From a checkpoint of a small mixture-of-experts model trained on Wikipedia: width 768, vocabulary 38585.
Below are experts of layer 4 (counted from 0) of a mixture-of-experts language model. Rows are named router (the router's row for the expert), up (a neuron's input weights, with its number), down (a neuron's output weights, with its number) and show model dimensions 0-127. Each number is 128 + 24 x the weight over its row's rms, rounded and kept within 0 to 255.
Before each expert's rows: a language model's description of what the expert responds to; "mostly gets" lists some tokens that are sent to it at least half of the time. This comes from a sample of Wikipedia text that the model never trained on.

# expert 29
What it handles: Non-English name fragments
mostly gets: " Singh", " Ali", " River", " Muhammad", " Raj", " Ak"
router [108 138 123 142 135 177 135 157 152 153 151 139 131 143 123 129 107 144  95  70 115 140 121 132 125 106 115 112 148 110 154 148 170 125 175 171 125 149 156 103 149 169  91 176 144  94 127 131 118 105 133 179 127 160 101 118 141 155  94 144 148 132 163  73 160 150 112 108 136 103 116 121 109 136  92 135 128 116 155 128 127  89 125 116 107 118 101 127  94  95 177  91 100 103 128 117 128 130 157 108 133 117 180 116 140 142 169 101 172 105 117 161 142 111 145  91 153 131 147 102  94 160 115 131 134 147 103 149]
up0 [117  96 136 126 146 134 157 142 134 116 162 133 112  98 120 146 134 154 116 171  85 113  86 146  87  72 147 159 145 105 119 117 152 164 150 154 104 149 113 116 115 140 132 147 125 153 155  92 152 113  91 129 109 120 157 148 154 104 103 144 148 139 149 112 143 140 118 146 162 121 128 108 104 112 103 135 141 115 179 120 146 107 117 134 100 148 140 123 125  99 129 111 139  62  87 158 155  73 122 123 114 104 119 101 133  85 128 142 154 151 125 143 113 125 149 133 111 122 110 123 120 110 162 153 140 117  80 121]
down0 [110  98 146 109  96 110  62 107 154 157 107  65 129 157 130 120 113 140 112  91 138 139 135 152 101 131 126 118 126 115 122  93 113 165 150 128 103 138 112  98  73 153  99 133 148 144 137 156 114 112 147 120 125 139 123 143 109 143 123 104 119  93 160  96  79 114  93 160 137 175 152 155 183 108 103 150 135 129  76 129 157 149 170  71 160 128 158 142 136 101 149 129 118  97 113 119  87 112 128 114 143 113 170 148 108 119  96 160 101  95 115 166 147 115  85 138 123 149 125 145 160 128 105 120 118 117 153 110]
up1 [100  97 132 149 132 110 171  90 130  99 164 114  67 104  96 112 150 143  94 139 112 114 163 116 124  89 120 158 150 141 107 134 135  98 141 145  88 111 141 140 162 121 148 148  81  83 117  79 138  88 152 116 114 120 126 123 117  94 121 148 130 150 116 123 133 149 140 100 153 129 116 110 151 106 145 150 168 146 147 122 122 118 143 117 104 159 135 105 156 158 149  74  90 148 121 141 119  79 121 102 112 112 108 101 148 103 119 120 142 148  71 118 122 164  88 130 136 128  97 134  86 114 127 128 114 125 137 136]
down1 [130  91 121 111 123 167 166 132 122 112  94 123 147 158 141 135 119 166 137  99 140 141 161 128  81 116 142 134 114 119 127 146 167 106 126 103 136  73 127 137 108  99 150 182 158 126 131 172 117 140 112 154 110 129 128 186 104 122 129 123 103 145 133  96 149 134 121 187 145 106 121 124 163 110 131 114 158  70 133 159 124 160 124 132 144 113 165 160 120 113 157 111  87  99 107 150 150 125 163 110 120 125  86 133 141 139 105  98 124 122 182  86 137  97 132 142 111 108 128 108 165 103 105  62 107 142 114  99]
up2 [123 119 136 124  71 120 173 135 115 130 123 109  92 141 118 141 141 126 124 127 147 132 112 188 141 117 122 127 109 119 159 157 154 129 134 114  99 128 169 151 140 154 135  85  86 134 102 101 119 138 146 142 131 109 140 177  92 165 113 126 136 116 111 101 142 131 145 140 127 153  97 144 145 168 104 162 115 156 125 128 124  99  99 140 177  97 137 150 116 155 141 145 154 192  88 128 151 107 164  82 103 169 171  85 121 167 133  95 135  90 159 153 137 130  87  98 123 128 124 136 127 105 171 175 158 126 171 131]
down2 [122 112 129  89 108 135 101 114 147 145 114 152 163 128 127 120 112 158 115 154 135 119 172 132 166 137 106 127 140  78 123 120 131  94  70 165 108  97 117 105 161 114 134 111 146  96 123 127 111  88 114 114 122 101 173 194 102  98 141 146 149 102 123 124  86 173 134 126 131 190 125  86  97 131  98 128 162 118 135 116 108 121  97 169 103 120  96 178 136 121 131 135  94 118 165 137 158 137 103 129 113 149 129 136 118 141 131 172 158 126 131  93 102 117 108 101 107  81  97 163 145  88 109 135 121 144 139  83]
up3 [135 123  99 148 110 150 175 149 127 111 141  95 100 110 141 127 135  99 129 144 157 116 150 152 121 145 140 157 168 109 180 174 155  98 163 126 110 130 149 141 116 146  94 145  84 132 125 107 137 130 102 126  79 147 169 145  84 111 117 181 149  72 131 139 113 168 132 163 142  61 150 122 129 129 144 123 184 124 166 120 127 112 122 101 130 116  95 120 139 140 144 109 170 118 129 141 109 107 150 169 165 121 117 134 109 101 158 155 157 118 125 113 110 117 161 118 112 161 175 122 155  95 159 126 139 150 118 179]
down3 [136 146 104 110 100 114 119 126 119 131 162 122 119 104 124 127 171  93 105  77 153 154 181 130 138 109 124 135 142  94 143 118 112  88 136 110 153 129  99 138 103 147 107 113 105 138 148  93 107  69 134 151 123 114 144 150 104 131 164  99 132 120  77 122 144 183 110 157 122 125 121 161 146 125 127 128 166 133 152 105 110 113  97 106 128 165 147 155 113 148 148  83 186 140 182 125 113 129 121 127 102 182 142 123 157 155 154 158 152  94 122 112 102  88 169  88 112 119 144 125 148  99 129 134 154 149 118 101]
up4 [ 93 137 107 100  96 129 103  96  99  95  86 118 142 104 179 110 132 201  87  98 102 130 166 149  66 157 139  99 140 119 158 127 162 106 119 148 133 105 152 169 127 114 102 133  99 121 137 120 139 122 134 110 135 104 136 102 127  89 141 116 145 151 118 142 116 113 140 108 167 102  68 146 106 110 116 119 116 105 146 155 102 162 113 131 126 140 130  93 177 104 141 116 126 148  99  97 121 131  89 150  99 131 131 100  98 128 130 126 122  99 112 105 106 134 104 103 109 119 174  93 146 150 160 105 100 133 113 132]
down4 [173 152 147 136 143 110 104 127 165 103 118 146  86 132 140 125  99 127 142  78 141 139 110 170 110 155 115 139 155  92 113 112 126 117 135 146 159 194 139  86 106 149 116 152 114 101 128 121  83 138 122 112 150 127 114 132 157 148 123 108 151 112 130 168 126 117 128 140 163 134 118 153 144 108  85 142 109 108 130 121 165 121 150  76 102 149  99 159 130 139 100 126  96 149 105 112  73 112 141 139 163 123 156 110 163 108 150  97 157 182 100 169 108 163 142  94  80 123 136  98 112 127 132 108 123 140 110  95]
up5 [100 173 131 124 102 147 128 104 121  70 112 159  86  84 153 127 109 145 157 139 123 120 112  98 148 149 126 123 125 124 126 123 153 101 128 131 138 133  69 114 107 125 147 146 111 123  99 149 129 179 152 142 113 123 112 138  93 179 131 140 132 129  86 112 104 106  71 145 127 158 110 133  97 101 133 105 140 106 143 108 100 154 145 185 165 136 137 104 132 111 117 160 141 118  96  89 146 113 163 133  92 110 153 146 105 170 136  82 148 119 154 144 142 137 110  78 154 147  88 139 121 127 155 122 147 144 104 155]
down5 [144 142 114 113 129 146 143  97 134  95 133 119 156  93 110 111  57 118 147 121 104 129 102 139 112  90 110 171 127 118 153 123 144 131 111 107 108 149 119 118 140 126 161 113  58 113 161 134 126 135 112 146 147 152 157 149 133 124 126 128 179 129 144 129 107 139 152 120 145 132 125 123 167 126 127 142 111 111 151 142 114 132 149 165 101 168 161 142 102  99 143 165 145 129 149 108 138 141 155 139 124 154 124 164 113 124 164  90 130 104 141 153 145 133 132 127 110 172 137  88  76 136 152 148 138 138 168 107]
up6 [153 171  96 135 105 115 151 120 122 114 124 102 125 124 126 128 151 163 154 129 102 151 110 105 137 109 113 112 165  95 154 120 150 123 149 118 162 163  98 105 165 156  93 112  97 145 121 132 147 130 126 119  93 147 107 139 144 126 155 104 157 105 156 113 124 141 130 130  98 118 157 120 144 156 143 105 119 136 144 153 143 141 144 156 151 138  84 110 140 114 172 124 139 123 161 153 107 138 140 163 148  88 124 123  89 128 121 136 136 113 104 158 148  76 154 163 103 125 145 148 143 104 158 176 179 146  86 100]
down6 [142 168 114 127 137 117 125 128 136 134  83 117 112 111 119 150 129  94 122 127  93 134 122 147 130 141 122 110 111 151 117 118 165 200  85 186 165 136 160  89  68 153  88 134  97 148 154  72 140 155 156 121 140 128 144 112 164 114 152 140  93 121 139 101 121 129 118 115 126 126 112 181 166 122 113 110 100 121 151 108 110 171 115 109 115 120 120  85 100 161 140 170 186 152 116 127 117 118 123 144 130 180 125 140  98 143 170 137 145 132 156 153 106 119 122 177 170 124 105 100  73 176 129 127 157 138 137 110]
up7 [131 161 136 124 144 132 137 127 136 111 133 125  90 112 101 109 150 117 130 137 102 138 153 111 143 133 147  92 153 138 156 157 165 102 109 144 108 127 165 132 135 100 103 120 127 165  97 103 165 132 151 133 117 124 129 128 104 152 122 147 119 100 121 115 145 129 128 135  83 128 181 108 118 139 108 134 113 105 162  98 117 108 144 124 158 137 182  80 128 112 117 165  89 160 168 103 126 132 101 108 160 146 156 122 148  98 146 167 167 114 117 107 155 127 100 135 113 165 116 121 136  98 117 148 150 115 112 164]
down7 [123 122 131 138 137 140 107 118 115 136 133  99 152 123 163 179 153 169 158 122 127 133 102 135 101 122 101 138 147 159 112 153 126  99 115 131 178 155 134 133  96 114 101 181 112 153 147 121 183 107 122 146 167 107 148 160 126 126 123 152  95 110 133 165 117 122 112 117 151 148 141 110  73 118  93 102 111 102 139 103  71 147 121 106 150 124 149 138 125 125 116  89 142  99 127 121 119 152 132 104 136 130 167  70 151 139 183 120  97 176 129  84 123 129 147 100 141 152 138 133 109 134 129 138 130 119 137 139]
up8 [139 187 103 146 119 106  89  73 107 140 128 142 137 169  90 111 114 158 132 157 170 154 105 100 130  94  99 137 115 131 108 148 130 149  86 100 111  81 121 183 118 153 109 132  99 176  95 116 100 130 142 111 109 160 133 135  98 155 164 137  90 126 128  94 123 152  88 150 138 126 138 102 155 138  88 179  95  89 166 162 130 159  76 150 118 157 134 115 111 117 124  88 114  95 136 166  99 100 147 124 171 136 112 122 102 111 122 132 155 134 130 154 123  94 151 130  91 154 123 136 110 120 100 131 124 148 126 132]
down8 [134 132 163 100  95 112 159 104 160 159 117 111 103  93 133 140  93  84 113 134 132 142 130 124 124 140  91 142 134 176  78 127 102 104 157 119 108 114 123 161 115 118 129 132 114 176 130 117 131 132 141 136  92 111 124 101 132 122 136 120 103  92 136 125 155 132 130 163 144 153  88 146 177 127 150 149 133 110 144 154 124 110 114 117 124 134  99  99 139 123 137 128 139 140 130 142  94 126 147 150 120 125  87 103 108  59 124 114 167 112 115 117  67  99 110 158 150 111 116 117 109 144 147 113 143 136 117 137]
up9 [105 184 114 140 123 155 138 110 132 134 176 126 166 111 114 129  87 141 114 113 120 158 142 150 147 120 140 104 177 125 135 152 100 108 107 141 128 130 141 165 143 110  88 139  77 173 113 101 158  86 161 114 167 114 189 159 114 126 143 159 154 118 138  97 162 179 106 116 130 127 149 102 121 111  95 145 149 118 112 171 186 145 137 117  91 147 152 157 119 126 120 117 124 138 124 131 146 116 174  89 136  92 127 120 154 141 173 152 134  90 129  88 119 168 121 103 122 117 163 128  96 148 132 124 137 152  95 138]
down9 [127  91 113 114 144 116 114 139 144 144 143  63 151 120 148 110 140 141  79  96 118 108 146  84 146 137 111  85 135 145 130 116 113 124 142 116 124  90 124 146  89 118 109 112 124 124  92 141 133 130 132 130 150 152 161 166 158 136 146 144 109 115 166 111 112 129  89  97 124 155 148 153 167 112 134 127 138 118 118 129 138 112 136 157 169  89 122 126 137 142 182 122 113 138 128 106 152 136 132 122 104 134 147 136 127 108 148 156 121  98 157 127 117 156 107 117  98 125 140 191 155 140 100 136  94 137  99 147]
up10 [158  91 131  76 125 182 145 155 117 128 115  69 179 157 132 130 107  95 144 113 116 145 161 126 139 165 149 110 128 131 170 126 192 130 114 133 168 127 117  69 111 107 101 114 133  85 164 163 166 163 143 181 135 120 134  93 127 103 152 151 130 138 104 119 104 138 151  85 137 133 160 157 115 113 150 114 134 176 156 142 101 185 150 162 106 119 170 147 135 102  90 116 139 116 161 144 115 138  73 144 138 162 146 117 109  91 139 135 146 119 125 119 113 150 125  91 104 120 143 109 134 160 116 138 141 108 151 141]
down10 [114 165 104  95 125 122 156 125 110 125 134 166 110 106 149 149 103 101 155 121 133 139 127 139 111 160 144 148 122 114 171 100 110 157 112 136 118 145 152  95 150  92 124 152 150 104 128 135 130 162 106 144 127 152 106  74 146 113 120 148 162 117 135 115 113 128 132  86 133 173 158 112 114 139 122 170 108  95 168 135  83 153 121 132 100  84 161  99 101 123 127 161 133 138 119  60 151 124 142 121 128 141 122 171 101 103 121 123 140 109 111 135 113 145 142 137 116 109 135 136 135  98 122 145 126 113 140 159]
up11 [125 130 138 137 109 109 105 152 116 136 159 126 151  99 133 123 124 154 108 150 127 145 112 131 126 108 131 125 112 165 118 125 120 149 170 155 114 148 127 138 140 148 119 134 123 151 140 156 166 126 125 129 134 151 146 147 100 117 121 141 115 160 130  70 126 157 122 124 129  77 137  98 122  76 115 120 140 129 139  99 125 120 111 137 107 130 129 131 174 141  70 124  96 145 122  79 138 118 115 110 117  94 118 115 141 183 166  87 153 152 111 130 118 152 144 130 135 114  86 110 157 137 145  87  78 105 125 128]
down11 [138 137 129 128 102 121 112 189 146 132 105  92 146 136 115 160 136 128  96 136 126 105 137 103 134  95 141 119 139 143  82 177 122 122 121 148 137 130 137 106 118 124 142 147 122 108 125 153 120  95 138 107  99 132 105 129  98 151 123 105 137  93 141 157  91 145 104 151 138  99 150 126 130 139 120 135 154 115 139 133 114  64 168 161 127 139  84 129 100 138 159  99  76  88 133 119 166 136 137 131  96 118 107  86 126 124 147 122 104 112 115 160 164 162 128 139 174 124 145 144  99 115 163 171 138 116 103 134]
up12 [135  89 169  85 141 131 157 154 149  94  74 108 112 142 119 155 110 133 152 137 171 156 115 113 184 159 107 166 127  90 169 159 161 121 119 169  95 158 125 139 154 164 124 146  89 147 121  99 163 131 111 149 105 159  99 117 146 106 111 142 145 155 124 138 168 124 158 121 109 118 160 122 136 116 165 134 161 128 115 101 156 100 110 144 122 114 120 126 112 112 150 101 170 125 128 147 136 130 165 119 146 167 121 114 108  96 178  69 117 140 124 133 143  66 128 165 141 121 114 145  86 151 115 127 172 120 130 143]
down12 [159 145 126 115  94 126 133 137  90 151 139 106 123 117 147 124 163 111 144  94 165 134 119 139 151 121 109 125 126  87 119 133 122 142 129 158 129 134 119 124 108 142 134  59 141 129 101 142  99 150 100 126 143 153 161 118 120  86  87  95 166 127 138 114 109 112 116 136 177 146  96 115 114 129 140 119 146 152 120  69 123 167 129 122 135 121 107 130 140 122 147 119 156 105 120  84 116 112  98 118 135 139 140 136  99 162 130  99 132  94 126 154 117 125 118 140 109 116 162 118 136 119 130 101 150 141 130 133]
up13 [153 172  99  93 149 106 139 136 117 119 146 164 152  91 109 144 101 147 147 121  93 168  96 103 126 115 127  91 143 147 156 129 134 137 126 113  82 109 143  78 137 145 120 124 144 154 111 129 123 153 129 132 136 113 142 141 139 141 149 158 110 180 128 126  91 101  93 140 130 122 115 132 143 159 137 171  99 163 141 158  98 110 145 145 114 133 135 129 122 121 100 120 114 110 149 115  80 110 148 158 179 139 137 110 161 108 145 145 160 136 125 179 100 133  88 169 107 125 135 192 112 105 141 143 119 153 105 110]
down13 [131 109 130  94 114 116 121 127 134 143 114 136 117 144 138 126  82 120 165 125 105 123  99 141 114 109 102 148 102 189 102 159 108 122 155 116 158 139  83 113 159 148 102 167 142 145 135 160 131 165 127 152 133  93 131  95  81 121 142 129 130 120 116 119 149  96 128 125 177 121 117 118 131 143 112 124 127 156 123 147 202 157 112 131 101 119 152 127  99 120 159 177 122  78 150 160 133 143 123  89 149 120 142 122 147 121 130 144 148 139 136 195 109 121 128 166 105 137  86 141 141 105 132 161 128 143 154 107]
up14 [189 152 140 127 143 123 134  94 155 164 111 157 129 114  96 200 112  87  85 101 152 151 105 124  93 152  98 117 128  97 137 121 126 128 134 133 137 109 110 120 126 186 117 141  99 132 138 150 131 129 131 176 164 106 110 145 139  88 159 151 142 114 127 133 192 118 163  98 167 118 122  94 119 140 120 140 157 114 122  90 151 116 112 123 116 139 139  80 104 103 102 170 164  91  88 155  78 136 125 129 173 132 143 142 158 111 116 118 144  80 155 103 100  97 107 137 169 151 146 118 121 105  95  90 113 132 106 170]
down14 [123  91  68  96 139  96 133 156 148 113 166 129 133 109 124 106 168 115 118 137 112 148 129  85 128 126 127 121 152 114 138  91 156  93 148  99 158 116 117 106  91 117 143 109 137 118 121 131 130 164 138 139 161 134 137 128 111 116 135  96 140  64 139 116 133 138 112  91 121 169 114 148 157 168 113 141 137 117 135 155 116 135 135 148 120 164 152 103 172 127  96 139 141 163 101 152 128 173 132 177 104  96  95 119 133 152 111 142 154 113 109 136 143 117 159 159 141 155 129 155 197 107 121 113 160 128 134 117]
up15 [ 82 144 161 135 127 120 122 125 102 113 129 148 143 116 133 152 138 158 111 122 106 125 140 109 166 114 148 115 112 125 140 133 163 152 173 139 141 124 121 161 139 172 151  98 136 139 110 131 142 144 162 180 173 151 165 152 112 113 132 149 152 118 126 122 158 104 184 160 113 119  66 140 152 150 125 140 125 147 150 122 134  93 105 127 138  70  90 120 156 195 118 174  94 131  81 111  74 153 149 110 119 118 121 170 118 141 114 101 157 157 177 101 100 162 173 126 115 150 133 119 106 192 139 112  88 122 156 133]
down15 [137 112 105  85 125  90 116 160 139 129 112 124 121  89 156 152 137 122 128 160 133 122 104 147 139 174 152  89 145 127 141 133  89 111 138 127 125 106 124 142 119 145 130 119 119 133 177  68 129 132 146  87 124 148 110 124 151 106  61 151  94 144 125 161 125 104 153 127 145 117 129 131 152 115  48 129 128 118 104 107  97 119 140 159 160 120  97 154 149 157 118  98 140 160 113  96 124 122 141 110 125 170 177 115 131 142 170 148 144 156 110 164 152 156 149 121 138 121 155 133 114 118 144 168 132 115 182 121]
up16 [120 123 146 150  99 122 129 176 152 121 149 125  89 128  95 157 147 182 157 144 116 127 147 124 165 145 148 146 146 150 181 141 169 100  78 153 111 144 106 198 122 117 113 114 148 128 161 180 164 112 135 166  87  86 162 172 163 163 126 107 123  60 124 159 143 100 132 129 103 203 122 139 114 123 104 138 133 133 114 111 125  96 197 150  96 122 134 108 146 171 160  96 141 122 163 141 134 112 123 178 137  97 127 155 119 117 131 125 124 120 167 147 129 130 147 125 148 115 164 148 166 155  98 139 138  84 134 153]
down16 [139 132  88  87 114 115 110 151 135 115 179 129 126 139 136 171 181 151 134  95 128 120 135 144 150 115 128 184 110 132 148 142  97 145  68 152 117 101 116 135  90 137 141 102 128 118 148 121 105 138  98 136 109 187 125 139 120 138 106  94  92  89 167 104 130 132 120  79  87 115 139 109 114 143 108 114 140 135 114 144 114 131 147 118 131 124 124 145 147 174 138 113 152 140 131  74 138 156 100 124 178 109 141 103  88 107 165 135 135 139 138 156 135 136 104 102 119 131 138 133 101 126 118 102 134  66 157 137]
up17 [ 93 125 100 160 138 134 121 161 144 145 139 132 133 179 144 118 130 193 163  98 151 114  89 159 106 144 151 117 150 162  69 124 113 113  90 110 167 112  98 177 123 124 146 125 149 113 184 152  74 125 135 108 127 134 127 107 128 123 137 120 114 158 151 154 153 111 152 155 113 150 161 137 167 130 134 106 116 107 120 151  93 137 120 164 145 145 147 131 131 142 132 130 135 154 140  96 129 129 106 126 119 144 153 136 136 112 116  81 109 168 113 116 138 110 107 168 122 136 133 110 131 107 145 126  98 115 116 158]
down17 [138 182 138 151 151 120  81 159 134 123 130 103 102 134 157 118 177 138 114 100 131 159 106  88 147 130 144 157 104 148 131 160 122  95 107 146 113 119 141  93 103 130  90 116 137 138 119 130 117 141 155 136 127 113 111 118 116  94 144 104 135 129 117 173 132 139 167 101 157 109 144 158 119 119 115 108  94 114 111 147 128 115 153 107 156  80 119 101 161 137 135 170 120 145 105  75  97 149 125 145 117 114 162 136 103 146 117  86 135 141 105  92 142 146  73  91  92 106 118 102  80 126 100 110 164 130 139 113]
up18 [175 106 144 114 130  85 153 114 149 129 152  97 123 166 117 128 132  90 140 126 111 135 122  97 139 137 122 123 111 158 151  92 108 128 164 100 159 111 106 132 149 142  87  86 132 167 113 132 123 131 122 107  87 124  81 155 145 111 101 134 157 172 104 139 101 160 113 107 101 161  87 133 134 131 128 100 151 129 111 130 154 104 136 168 137 100 153  95  96 126 121 155 168 116 120  73 128 149 170 120 118 167 138 148  90 143  91  88 160  98 144 100 116 127 127 107 164 154 146 103 104 119 157 125  98  92 146 139]
down18 [142 133 140 104 136 118 125 110 137 154 161 124 136 161 117 153 152 136 131 130  92 115 121 100 163 113 160 145 114 108 165 107 119 124 131 136 102 122 106 160 154 151 123 109 163 137 121 170 139 143 122 143  92 136 147  98 103 101 125 134 146 154 173 168 155 170 114 134 157 142 116 124  99 129 166 150 167 139 137 147  72 140 143 114 103 130 123 163 154 122 146  98 120 100 115 110 137 139 133 133 158 157 160 147 168 131 109 131 130 139 128 167 128 129 202 101 117 161 136 147 127 172 101  98 136  96 109 139]
up19 [158 129 146  99 144 175 172 101 113 186 125 147 101 136 135 177  99 175 170 116 153 100 100  96 109 121 171 152 136 135 145 150 113 151  95 144 156 135 163 119 183 114 164 136 161 137 111 148 118 122 147 114 122 160  92 163 127 138 131  71  93 151 102 141 102 137 111 122 145  90 116 165 143 149 103 157 131  77 166 146 149 125  98 188 120 142 151  55 132  97 100 129 152 140 168 104 132 176 177  90 160 174 125 140 130 147  97 121 151 112 111 156 112 119  86 150 131 127 108 131 159 164 142 163 104 144 117 104]
down19 [ 76 123 130 104 119 126 128 118 119 138 140 159 101 161 168 108 136 144 153 104 172 156 123  72 134  93 122 123  75 101 117 118 134 151 146 147 145  90 127 108 130 142 139 131 126  92  95 119 142 129 114 128 138 132  73 143 130 124 159 122 111 168 115 118 136 194  94 119  68 130 166 136 127 172  98 124  85 160  92 157 106 127 136 147 150  74 113 140 125 111 120 164 132 101 130  62 107 140 155 150 130 173 110  91  68  84  87 135 148 102 132  87 142 133  94 126 152 108 121 135 116 130 128 175 133 124  89 127]
up20 [126 137 124 172 117 113  90 154 100 157  89 149 106 135 134 151 113 128  93 150 168 131 153 144 112 129 123 165 138 115  86 115 144 116 141  84 132 155 164  89 117 113 154 177 158 148 157 141  80 128  78 125 139 166 108 124 124 125 145 111 143 125 135  83 127 138 104  98 148  96 118 124 164 100 118 107 145 143 110 124 110 167 139 161 115 118 117 124 114 135  95 134 104  95 111 108 116 150 146 121 141 171 114 118 157  75 131 113 145 170 135 147 130  97 154 153  98  88  97 140 167 104 128 126 161  86 102 122]
down20 [121 133 165 107  99 101 106 166 116  92 124 132 163 137 170 124 111 118 109 166 111  95 103 101 134 120 118 140 147  70 136 149 106 117 131 132 133 112  94 122 171  95 113  97 129 137 111 121 142 116 124 105 137 148 168 121 127 143 160 127 151 122 117 168 121  79 129 153 105 122 190 149 108 162 147 101 132 121  73 136  91 110 148  84  65 130 128  78 162 140 121 118  92 125 165 138  80 147 139 132 106 123 108 144 129 141 126 130 107  95 142 129 123  93 121 108 117 129 130 124 178 144 191 138 117 108 146 121]
up21 [155 103 154 127 123  99 158 126  78 126 165 104 138 161 151 120 125 165 127 126 157 135 111 110 118 159 158 102 136 169  99 140  81 150 140 102 165  99 121 139 113 175 105 142 116 131 137 136 142  84  83 103 172 150 145 111 145 123 130 123 126 145 102 159 124 116 169 119 136  93 140 163 114 133 137 166 118 115 123 125 110 167 115 129 132 125 137  85 113 132 134 113  76 132 144 163 147 102 119 103 150 111 118 123 111  98 177 121  92 152 148 139 137 118 145 118  71 140 134  98 121  79 144 164 148 107  82 112]
down21 [109 112 149 126 111 140 147 141 171 132  71 107 103 101 115 157 109 141 102 147 124 125 123 143 142 153 144 141 124 154 151  85 146  76 169 118 113 136 135 112 105 136 112 123 165 172 121 106 132 134 152 112 158  72 137  89 152 133 126 136 115 123  73 166 167 103 184 138 169 139 133  96 122 152 139 140 125 101 114 151 149 125 119 142  82 141 172 128 110 162 136 116 147 124 119 122 103 138 142  97 125 154 131  92 139 115  95  91 173 143 151 106  88 108 137 115 129 106 130 134  49 127 143 127 117 120 117 150]
up22 [118 123 136 133  98 142 120 123 164 117 122 113 109 100 102 103 129 142 153 127 103 144 116 122 147 103 151 103 147 183 123 124 104 118 146 139 165 144 149 116 161 116 168 158 142  99  95 141 124 153  84 163 130 122 157 182 128  89  97 116  83 110 153 162 167  92 137 116 161 123 145 134 118 138 126 155 133 113 136 159 138 113 170  96 131 116 135 108 123 139 156 137 122 157 150  88 107 136 151 155 141  74 103 110 142 141 110 111  88 124 172 177 147 109 107 119 116 158 136 153 110 134 131 118 127 105 142 155]
down22 [174 126 134  88  73 111 165 196 123  96 114 128 152 136 132 111  72 134 131  79 139 146 171 199 146 100 104  96 126 113 138 172 110 146 132 159 140 137 114 107 130 109 160 150 177  83 141 117 132 133 117 167  85 171 111 170 107 130 103 100 101 128 130 152 140 151 160 133 116 115 143 157 131  99 147 122 116 116 139 144 122  83 116 130 126 121 115 170 135 145 111 148 151 148 138 130 120 109 143 174 140 145 141  94 157 121 143 121 149 175 149 127 126 132 121 142 141 103 137 141  79 126 155 112 101 129  85  96]
up23 [120 149 149 132 164 117  89 163 145  77 128 118  94 116 138 134 107 101 104 105 131 143 137 139 167 123  89 119 110 162 116 139 125 156  90 109 145 144 100 102 177 168 113 111 164 129 151 139 133 142 164 134 179 138 113 146 148 128 140  95  93  87 124 123 167 105 132 163 149  91 168 163 121 152 113 152 149 149 120  97 114 153 154 113 131  73 124 112 113 166 126 148  86  88 136  91 102 132 140 127 140 124 118 162 166 157 148 137 108 144 177 103  92  96 113 159 123 132 121 149 132 136 142 107 124 154 115 151]
down23 [121 165 149  75 148 146 157 129 147 136 130 108 134  97 112 102 126 126  98 172 108 121  99 138 159  83 113 133 146 181 151 122 122 165 165 105 125 117 133 134 145 147  86  88 119 102 167 170 124 101 124  98 133 100 136 155 158 124 125 127 151 161 144 135 129 103 129 123 133 111 134 132 135 135 160  96 106 133 109 143 124 164 130 184 101  96 101  92 132 103 130 155 134 107 110 172 107 114 148 151 144 103 108 134  95 132 101 110 153 133  89 119  72 157  98 150  91 154 158  97 121 109 163 151 108 165 127 135]
up24 [153 181 104 147 157 138 134 147 111 127 124 142 138 135 117 112 120 136  91 131 167  95 128 147 130 152 150 133 139 117 104  77 141 100 113 137 115 128 140 124 153  98 109 135 141 117 142 112 143  99 176  98 126 113 136 145 155 102 111 149 173 155  99 105 103 120 126 159 136 144  95  90 105 111 180  99 169 122 141  84 103 156 144 125 129 141 137  87  92 138 141 133 138 108 129 154 108  84 131 132 134  92 112 115 132 160 136 136 132 106 107  58  92 119 148 149 138 139 129 127 152 117 105 127 100 111 136 183]
down24 [126 124 140 136 130 101 134 126 108  92 149 133 142 121 177 100 123 136 131 108 131 134 108 122 139 134 127  83 140 157 168 131  95 115 143 143 150 136 143 114 107 150 149 166 141 120 156 138 163 147 106 108 120 117  92 136  75 134 129 135 171 134 142 141 124 147 145 117 126 121 105 127 139  89 129 112 138  88 191 140 157 122 114 130 142 153 154 111 119 132 125  99  90 157  93 132 114 118 140 173  90 130  94 107 121 146 136 106 105 122 156  99 146 115 179 117 126 135 117 128 106 141 133 102 163 149 124 140]
up25 [118 142 139  90 122  96 136 129 138 113 134 147 143 107 143 135  98 113 162  93 137 148 115 163 172 151 148 150 119 100 123 130 142 129 127 130 103 169 104 159 169 136 109 125 101 157  91 106 105 124 118 120 156 112 137 117 172 125 139 121 156 126 114 122 123 124 169 138 105 118 106 142 121 109 124  98 111 135  99 151 124 137 150 141 114 133 101 105 162 144 124 134 147 147 119  96 147 135 145 190 109 129 103 117 111 188 123 172 131  83 147 110 137 126 148 125 171 151 119 161 113 142 159 108 152 123 162 171]
down25 [113 134 112 121 106 102 146 143 167 113 136 118 108 198 138 122 210 115 103 114 113 144 105 143 143 127 124 119 107 143 132 125 125 110 133 147  89 125  96 105 120 131 135 100 159 173  96 131 104 126  96 156 136 156 145 104 132 139 137 128 169 121 173 153 139 149 134 121 104 170 154  94 132 146 117 117 135 120 162 128 134 103 113 131 155 116 143 116 126 101 117 122  98 183 109  77 138 111  96 128 131 152 119 114  98 110 142 161 108 108 133 130 175 126 151  99 126 121 176 133 141 107 127  82 139 131 154 104]
up26 [146 143 143 168 139 154 160 137 192 158 127 108 157 126 141 113 158 120 126 116 138 135  81 113 134  67 140 131 178 131  90 118 121 154 131 106  97 134 122 135 115  70 164 155  76 167 121 141  94  99 182  94 125 115 122 170 158 139 158 140 121 121 112 145 126 107  89 113 153 121 122 100 105 139 127 113 103  96 133 163 101  95 112 133 102 138  99 115  97 111 140 151 185 143 150 137 135  78 132 105 127  95 164 161 141  97  99 134 139 113 141 127 124 133 104 110 119 168 153 118 130 129  80 147  91 113 122 137]
down26 [176 139  99 179 122 138 138 145 138 143 166 126 135 118  88 166 100 173 162 138 159 104 116 146 109 101 105  99 132 155 133  91 123 134 136 139 111 156 139 113 121 145 168 190 139 111 121 139  82 122 115 138 125  71 121 115 109 123 156 101 175 145  94 143 113 122 147 130 120 128 137 135 140 135 160 129 142  98 115 113 133 118 123 102 127 125 130 103 180  91 133 103 120 139 143 174 121 115 121 116 107  99 141 154 115 153 115  85 150 177 115  92 130  91 136 128 173 117 138 103 118 146 106  94  98 147 126 120]